config.yaml
d_model: 160
balance_loss: 0.000252
dataset: "wikipedia_en"
Below are experts of layer 3 (counted from 0) of a mixture-of-experts language model. Rows are named router (the router's row for the expert), gate (a neuron's input weights, with its number), up (a neuron's input weights, with its number) and show model dimensions 0-79. Each number is 500 + 25 x the weight over its row's rms, rounded and kept within 0 to 999. Numbers have three digits each.
Before each expert's rows: "gets" lists some tokens that make up at least twice as much of what it gets as of all text. This comes from a sample of Wikipedia text that the model never trained on. Tokens count by the router's weight.

# expert 35
gets: " C", "E", " E", "W", "C", " e"
router:511481489463498485501534508526461508475528511488513496523476503541514508489505488532501455512491485456459462499499476508508449542500518523528535499441439497513519543503498497476449541478507480528483498524478523502464508464517472488515522528
gate0:551522505501501505474525496497496475490507522502500487522506495514457542518494538526529496499523490538534526549527483532510517456497485504515499485439474481480515529483456524488499548507488499478446502506503511510472529464512485468459523514
up0:513517502499499478510510515505477501504521437508493467516484496517489518457483485466507468496506470477511515535513513473520486454500487525547504506496496480491506532510530513455484494508505472511440505505485476473517513483440439513481544489
gate1:498527551470501473536503497525523523512504480481500515548461533493481516469486494502512463506497510523504517493481507503480487523493518436513486519472524513493517476471461513521478507528524494498478515495544517487488453483494440526499504515
up1:485532490466487512512517448548530547477511481486504505486525500467525517490529488520531497497519523528472513520468513518501483548492496495495471509491511454511489496478504489460508527524523499542510517510486504493482488510518471487463495521
gate2:471468496499492532489502449515500444488528490522474513534521491538509536490461475524488449482528520497501502508490500477506521513493492454467500555488448532575499494512486509497547475503527488476520510500509537448496471462480505499480505484
up2:485497470478463505454513510476484499530479518478514527495491486528484496481458512480477488503469456493498500504492482465479519485490501493557502513494488451522485522493444431495482521508466498512499504491483507444466506494529457521443438520
gate3:548538530497507463477511498478530504497524517496551451520486464485491469482499519474521507502459467526506534480503494492505428522537495519506503485472480487499499498507505528486498516491497472496515559497498509571474501496512494524476500513
up3:511529534445511510504549518467533529497513466488491506514478497529505492469500501482523545547467482504474482521510526520497464476535516521501517518525470520493487502526488485468466533496474510504524512455481509522493505508524534549509497531
gate4:507464514482442501576523487471525509484480506515476480484519477518505540484495505488513494504480459501532472485476507497485485491506538513494468522454475506502490550506450476467466528518485495534499455470534512496513496521499527445515542497
up4:562488511468455501496564439494526525458497499484450487468523476486496523466487469474531471493515501521510488524472484484491532535509512503516483528475495501496458509501435463482451509490509512507516497496540521513489509500491477512493508484
gate5:523487466472471502481536501436516436481520516471489493474526502485495498472430533500488525495501508538488530481490477503503499506504508508534531483501510500521497507512519477498497445515487470522495486467479529512497529476557528488451435508
up5:422495483531524479549517528538532468495483480476477502520451556446507491495486485456527546525497474490472469521496531486513504489510523522464496511455509487461527472510466501485494514508472522527496534500500486451457464512472489549538541500
gate6:539463503518524519503502494492502520493505500507515513493499530505522526470492500574451480489488496507507461518507457540532498535514512484516483509494525540520512512457519517506482496506532498493482495527535500528494471524492516444512508523
up6:503480514457507465477513446471529537466501509515489495527537550522488470471507481484444511508481495514491503511533478491469512528497494514535526520508484561546499517514480477473498507487476467499536501444491496449505511498524528452487492499
gate7:494459543523476474475475534470493513500497456487511482492474527445494454502512512506505508513479464510478443491532538512464440547485536469498496549484534514515502496473483507453521475499478508540467490523487458492479509454539507541471512511
up7:450481521558499512497487485471524518439517494458469531519472530436478459512467496474484500509467499521489459485507553488487483558484531463505491536499517496477484508474507504474518500503497522498428499493492475487494501490538490507494477545
gate8:541443530509467486482555512476471508495521497510502489527480508490465464466530463487487489508470485496516492491506505510512455496482495480533513544471486507517505472503507508434449507468485483511496481487480504497465522473494505529480458515
up8:512547454454502457499525549505511539484508481515496496469494457502480495505479509459539527511473482487442526520491516465492474475490509479506526474502480478502506519523509466509490515471522479495493502490526519486473481498533478499550492520
gate9:541507502516503492551519506546504547482472465521531497461491452505500513502529511509477545510458480491507521436494491515501502474515514497505486533473499489502496517488470538485504508521482520500505522540551470551521479488449464485534523510
up9:521498453487497540507489500475490487523480476459513487493472496499505533521422523530530463519568529503486542514513470482489532518495503510539446492475501509502526498491470526509492464521515516491470521521536459516523488516496508529492510516
gate10:471445504524504491483490540487492510505499491454507548508489537504529487499508488497544436516506486469510478494466524478547512516458534487519481490491503498452496513518445473515507505509491513545476520464498515532532502499495494501511507516
up10:502512485512511472473505511470480492493481436469492514472496487497512480476460443470508492483499517494482460521502477484523476520480501465524467507468523396518517482518440505520485536541472530511463504485506487463480511508490444525545503540
gate11:489492481450505485509478536510491510564471518493540499498491512532496494500496496520507525500471482463521456487480466532487487523467551513491522518518476509486529480506518471494495486499542564554504491509451491525520517517491500489476544498
up11:550474504463504471551504537483509531470488511492493499530477491529477472503489480494515552482498510482489534477485505544492457518494535532556496507458502470494522462529514488505467476489478504509465465549481510523464507476499479531516528507
gate12:506540507471514502461511535505474450521457466498550506472493499510453512468496489539460516526500540539486462451557448493536471483497489504520482513546502500477544515499522519505475446513515529502465525483499457532479515497450468495473486507
up12:520459485456484481505554539507491491488505506518500482505492442510466556474513475537497532465503527485477478468511511521490501506474487562507482514499420537516486519493507457437458522513515521483458470514477525521462520520503509507475500472
gate13:562439520514510456529528506506519542521477513504521493474496488513542518498490498501477476491501533523504496444519478525509456502490485512550452485495476453470498553493503489510449511502536487473463481520515494503496472493476485483509505534
up13:521499493490461503514467477526495513508487509465534525484545478493441514518507477472499484498512466525509472487504504506497465446511487488531511501469503499540488537491483487503500529506496527499484481506481506509488558500525479510504463498
gate14:483506489482509522504444512498496509482478486515498515470485473501488514469507438475496545527488433509450531472503498511522439499511451507476493514473525483484533547512490516521479469518483537520484510532468461514480513521525493515492485453
up14:504498490496523491504470470493482447509508506532496486542487550495523461537455499536495533520461446469519508500512457514510491517501495514497508480535494492473505489500527485511512510552482487481474433503496525485437497507493530504497514529
gate15:513464514489504485464476515506503528500494508489525465492520480492462538461491508519455503522451496485506531445527512492502468466529497491501508463505450514487534499491502492508475511518514511498494514480504465496485526523448551485518536549
up15:510475508485488512522517456501493498532529515482461504521499511519477518529438487562496511472504509538475500496468495500497543506510502495505479505500576510520487481485476509527525515502458510515494490533507527505478482506540509512447448511
gate16:545512477498501498530497526506449499474491438480563453499475453538490528477520463532498517477511515492509504509479462538482457534507495504558452492476522452514535510470528497478513508520442466490489461523474509538469474525526491468493496535
up16:564553493498499502511505479510466545500505461495531485502492443514497505503478505447515513468462512484490509493517489471496482517516477532489498523507556488463498523469506492519470498498495461475506477481468503484468494508450486544480508490
gate17:479478472468477507469505486496501548475508482530463491526521506525526533491503498462501462516505456479498505475480526493450518498491565522502533483515487477473495555474451483524496534489492515505481492529494531487523471522541470517500534517
up17:517503499498501513471563505495514536481496521526529453477548494518518509479501489534485489481486469501487533455449449509493509482483492475520509489458504495509484498512508466523481539503494517527523527500482547482497501508482535486517463537
gate18:541483510500532514518507525493503482512484528473479496483499492503567475495503423534501489523484453525549572507505511490490487525514507481469471506473427471496507499502506513496526494472510458469536490501485502493539480491489475481547497452
up18:513491490466508492532486519477515494509468518502484534440490519518537517529473488496511501518445498446472506507548504521508518508472521499487508546510483507550510496542508527507493468499522491494510478508451511505498469516501438464508515467
gate19:534492511477492478517497476472522465514464461496495483530493519506482500515501498455496484514490474462523483542481515469486478519511519561531542494474464474505495477462516512526507489488509492519498476491449497456522487506504501435483542471
up19:509494482506466473503536508491510498513521490501485495491542497491563493474491495503518473485494475507492525496493506451481494525508533541545519503488480478499495530447519453521509553491501471523501509497514519487491477515526501490472534494
gate20:498492492450493529531511468522504515501513487500507461516460537516532497485520513477510488510478517530497464520527552492509485486512459469494548491459500484554517546493443478492503520490532495497489470523473502502530527492529474470500503463
up20:494543500499477500518529483487498460513476493502457494476499480460526484524461521541460513517511474516532462542493485509504526497517520504526517493480523539526488509469535492500501450529523486498494504453487469499522508497502549487521508470
gate21:496499484526481516498524560554520544491494517524563528487419519473488461478557509496512498516507487499499482524492525496485506499490470511504495536481505553494513484468472505504515534499471555507434494502536485506508514452489443531513475496
up21:547541449491513518470472544560531489506502520513547476507443524541501489496511517524520512521521527508493501491471450426521495499499516502490504555532490526520521505470467481485514487499477536529454520513556508545499502518453470488499566534
gate22:500490582484503548507534493536509517491478511465490499478526498522497443518478495527472534540490505476493525484516475494496478480526454499512469511523504516527516539507513516510511486504518434523533555547482507472479550518494494447512493463
up22:545465510477536542506534419496483516497475502451464500563522517509469499473520505470491494528545511468505537473463491495508517497559477512541495493556481494495525531486489498566503504505508490511518501523459471472480532522528491479505508475
gate23:482496497495475517475499468488479448500532511478487485534467554528521518506549489527494468534485466514518469475497502513499517535485502475491512506510538553473506555523484495514463466515488503540490481525499509466511516461500519500517506508
up23:515468466497489521525517488510483470527493505472488521529472530512500503483535493462523505486488482467510487497470527529457528498480522502483536482525551531477521529512509516519517459513451529509514495500479532524552498504500531496551507516
gate24:504452491493480476490536499527422511479507476495508464492535513462506490538521520515528497476493479482538509493529517532492474504518450489506514470514480488483519489514462491512514499497506459494482552522480477494523500492489491498480537506
up24:514489521512511465521515480526440529481524471498518499519531482469490506561446512513494501500494503498541557493522503497474483511503468458501497475498472506488504469499468527540507487486469476505501504507485442474525525451550460475513480537
gate25:459535482517515520547463486504489483505495556454506518508494511474512484501502466498477445509453503539493477442527511516523498543504476491524503513432524482510509500501494520494494525508554541509491540455529506534525516502514453460526520514
up25:502522517513467500523502470487508541525544552458474480556518545485499517528508479532443500514485514516496500524493527538498524515491527508520508472436475553484509471504492547432522536518521504489492505483574514485483506480547537483508541506
gate26:461521493494518530488496477504492531497470539503504473543477453505540521499475486548466478494532530526430484504501508496513472553546493485495526483506441533522521485458483483471507529515495496522509522517494498450524497491510502502421515510
up26:528473517496474516524511454491532505511504485471491503528457476527527508511530546515475432493506492507486534459496487477491486507551547505499510484494438481543505522462498497521539553492507473510497460488514489489510535484522500462498511505
gate27:546444514491495497520493453528480463478515446498500520530511490503533496498519486522460511484449491538491543511519488511515509479493526488472536469504524493495510510541512491470510505482483467482514530550505502522463529514517454469503553535
up27:485472504428511459479555496520462510488487497493476490448483458517444518451495470469467527484495509480501507497531449497506472483513477501518476496505490466531506496502494475500478469475491503491547529531506501496483484482488477521502501482
gate28:447483488516477533482550534482488510530513478517530560502491521513533493458513483540441476500538501514477500502502523536494488470542492483509531542480485451522507502505537480485477556549485526475480536478523505503498500507488525511426479533
up28:487463515472487465519522511530525518499517509491469548497472507496542453491491485543515467529507504515473470461494516499501501521514547503500516569500535429486519533498500480505485500476491493500503498488490494511498508517455554520464473502
gate29:523467533455500473519539537458499524506516496467496504535493474441517483507551479523482530520481472505511473503529484534538453501493461483520488480484489503513505492477488520504448509520482508495488498492450509530496550502502529492542489522
up29:500495491474486473526516532457507513516491521487504494532460456497492523561513518526499497497491480462529488487512509487519493533505480517512422507488480526521511461480501473468521516492502502499488481512477536521482513485506457477513499536
gate30:483516512506514506557518553516483481497541500483523522492460496460542497468528455503479510500498469505497480482507515536489455515486492494499520490484463482491504505474491521442536523485470500481496472486468472490492498534457484503522496512
up30:504490499495476480519525505472498467510523487482486502527499458522568478492491468517506486486522500517490564484484521450495531469526508503527501509517454442497491503483484527485505534511483491486480493481545505508486490483496514487525485538
gate31:540499525493529499475503520531506486513501436492486473559447511475524520481492509502520457464499491547485492528493497495504478500478469479475504474529516464523517485511500492510485507512475516522517493458520488478492532494472469485541492488
up31:529513518483489514518477552548508505498489468513479502527524496472532507468464466539527482511511515505475455490529492472499471501491467460513489433461523484569501516489513498521494477480490526526490513502494469500468529510466461483525506498
gate32:511440555498463489497550494477484508522484530515520496493509483516520499481481444511488467503479531467510482473531491486505518466487528514533464530475475505492522530524500536470518500509505486514477459499491523478519503439467507489494500457
up32:519490492518466495507552500426505518493461495523528484491522470485485482532511489485533512487469479490515470513581473516515536483510509529524465532461489463513518510512495531503503485498504476520473480535475562501535479517493479477489497470
gate33:498459518478497483487493538508507517530497502476526470536521519468506512494497463531466496517494504464454484540507522524466491513503551546509521514476419517464513522471512503489469502501510543505493506503497488492515519482524496527521540515
up33:499505495499519513489456527478540511546503485484473509539533500498536502498502474548489471479495510477469484543509479503468511508502530517475521517472461550490497560474515487454489520497538517488493477465516499488528532466496467513516561528
gate34:478456540505487525474515495483507496495469489474520508496488556453472473503486456470482482531470479530447467468490501497487474516524521536463518479533517515546528495458521511491434516484491526539509536456482505506504498507488519497497483473
up34:491445532550498511508493497485491493478511479476460526491511525464519465498503475520504485486504514490482470502466451487518528509486492516454512466526542509527470500464514495478472546532507488541476511476495522461504474522486451507505483456
gate35:454482511503501534502499534513510470513532526469518473495524495505472475499475484491490508568480478563520511476522487497459496509501439444542481528513476524527495481512506527557480500489478513529507534526512503528499498497473514516514496502
up35:502518550482495495529500557532512493497498527540490496495516493476498507504485460488471456444452473531472488486517527458515465476492495521522462509452541454508506495487509537512502504481454499475491467529495523538466481495494470531511487513
gate36:529510492508509508454509489525460499503498486492475441508507531521522504496501506505518480515492443502494490510517491499505485514478495525469515485506461512496502484535472543505522528496536468511544488477480501485536530491539524479520515487
up36:498491510503533452515491506543513512479516533529482466490527492513518492508524468512493490452503511498505473454520521518528489507458449515457480455491514533517501566515469463498515547489519487485522532481497503488472550499477538452514529493
gate37:538549546479501477486510504448495487540488476496501509546511472501522527481486452511502495532493525529478469496482465506505514560514520507512487514508463474515515485469511493472462508524488505494501504463505538457550505449489547468536475495
up37:497517547513522491491529536501466476487535432497496511560510505514499480495487498482481509531504524512525487497498455486486518515480480473472457519524495488542548490517505514513490544516487489480488472484513448492520526452471513547524488524
gate38:480514481510473491469526434480497517476530506557461464465493459518552509509483480496492487516511503503511496479547563479449515528494465505511500477502488519520527517508491519499518513511495523507523553494482537489515481452501505496462492472
up38:486456529496520533484509475493532577477509535486527464498524460547531513496500486493541480517517520530525498493527547496483445528497502506473516456502436519532515483494479516453535541516495519528531481506458512457500486522493523517491512520
gate39:479512508483500497485518524489487516523464508459532497521520534521487497543489515499505539465455478486505500504479507556524506474524529510531532483516500497510520499506479472514481466507484551538488470498516529484478499459478516465456526494
up39:473514527460490521481454497497477503492459476508470475499484510515492489493492483523494455500467512527494496483532481471515487501497524478519496506475576506523517495478511503466532439468517535533474521458489501549502524496448566473475529465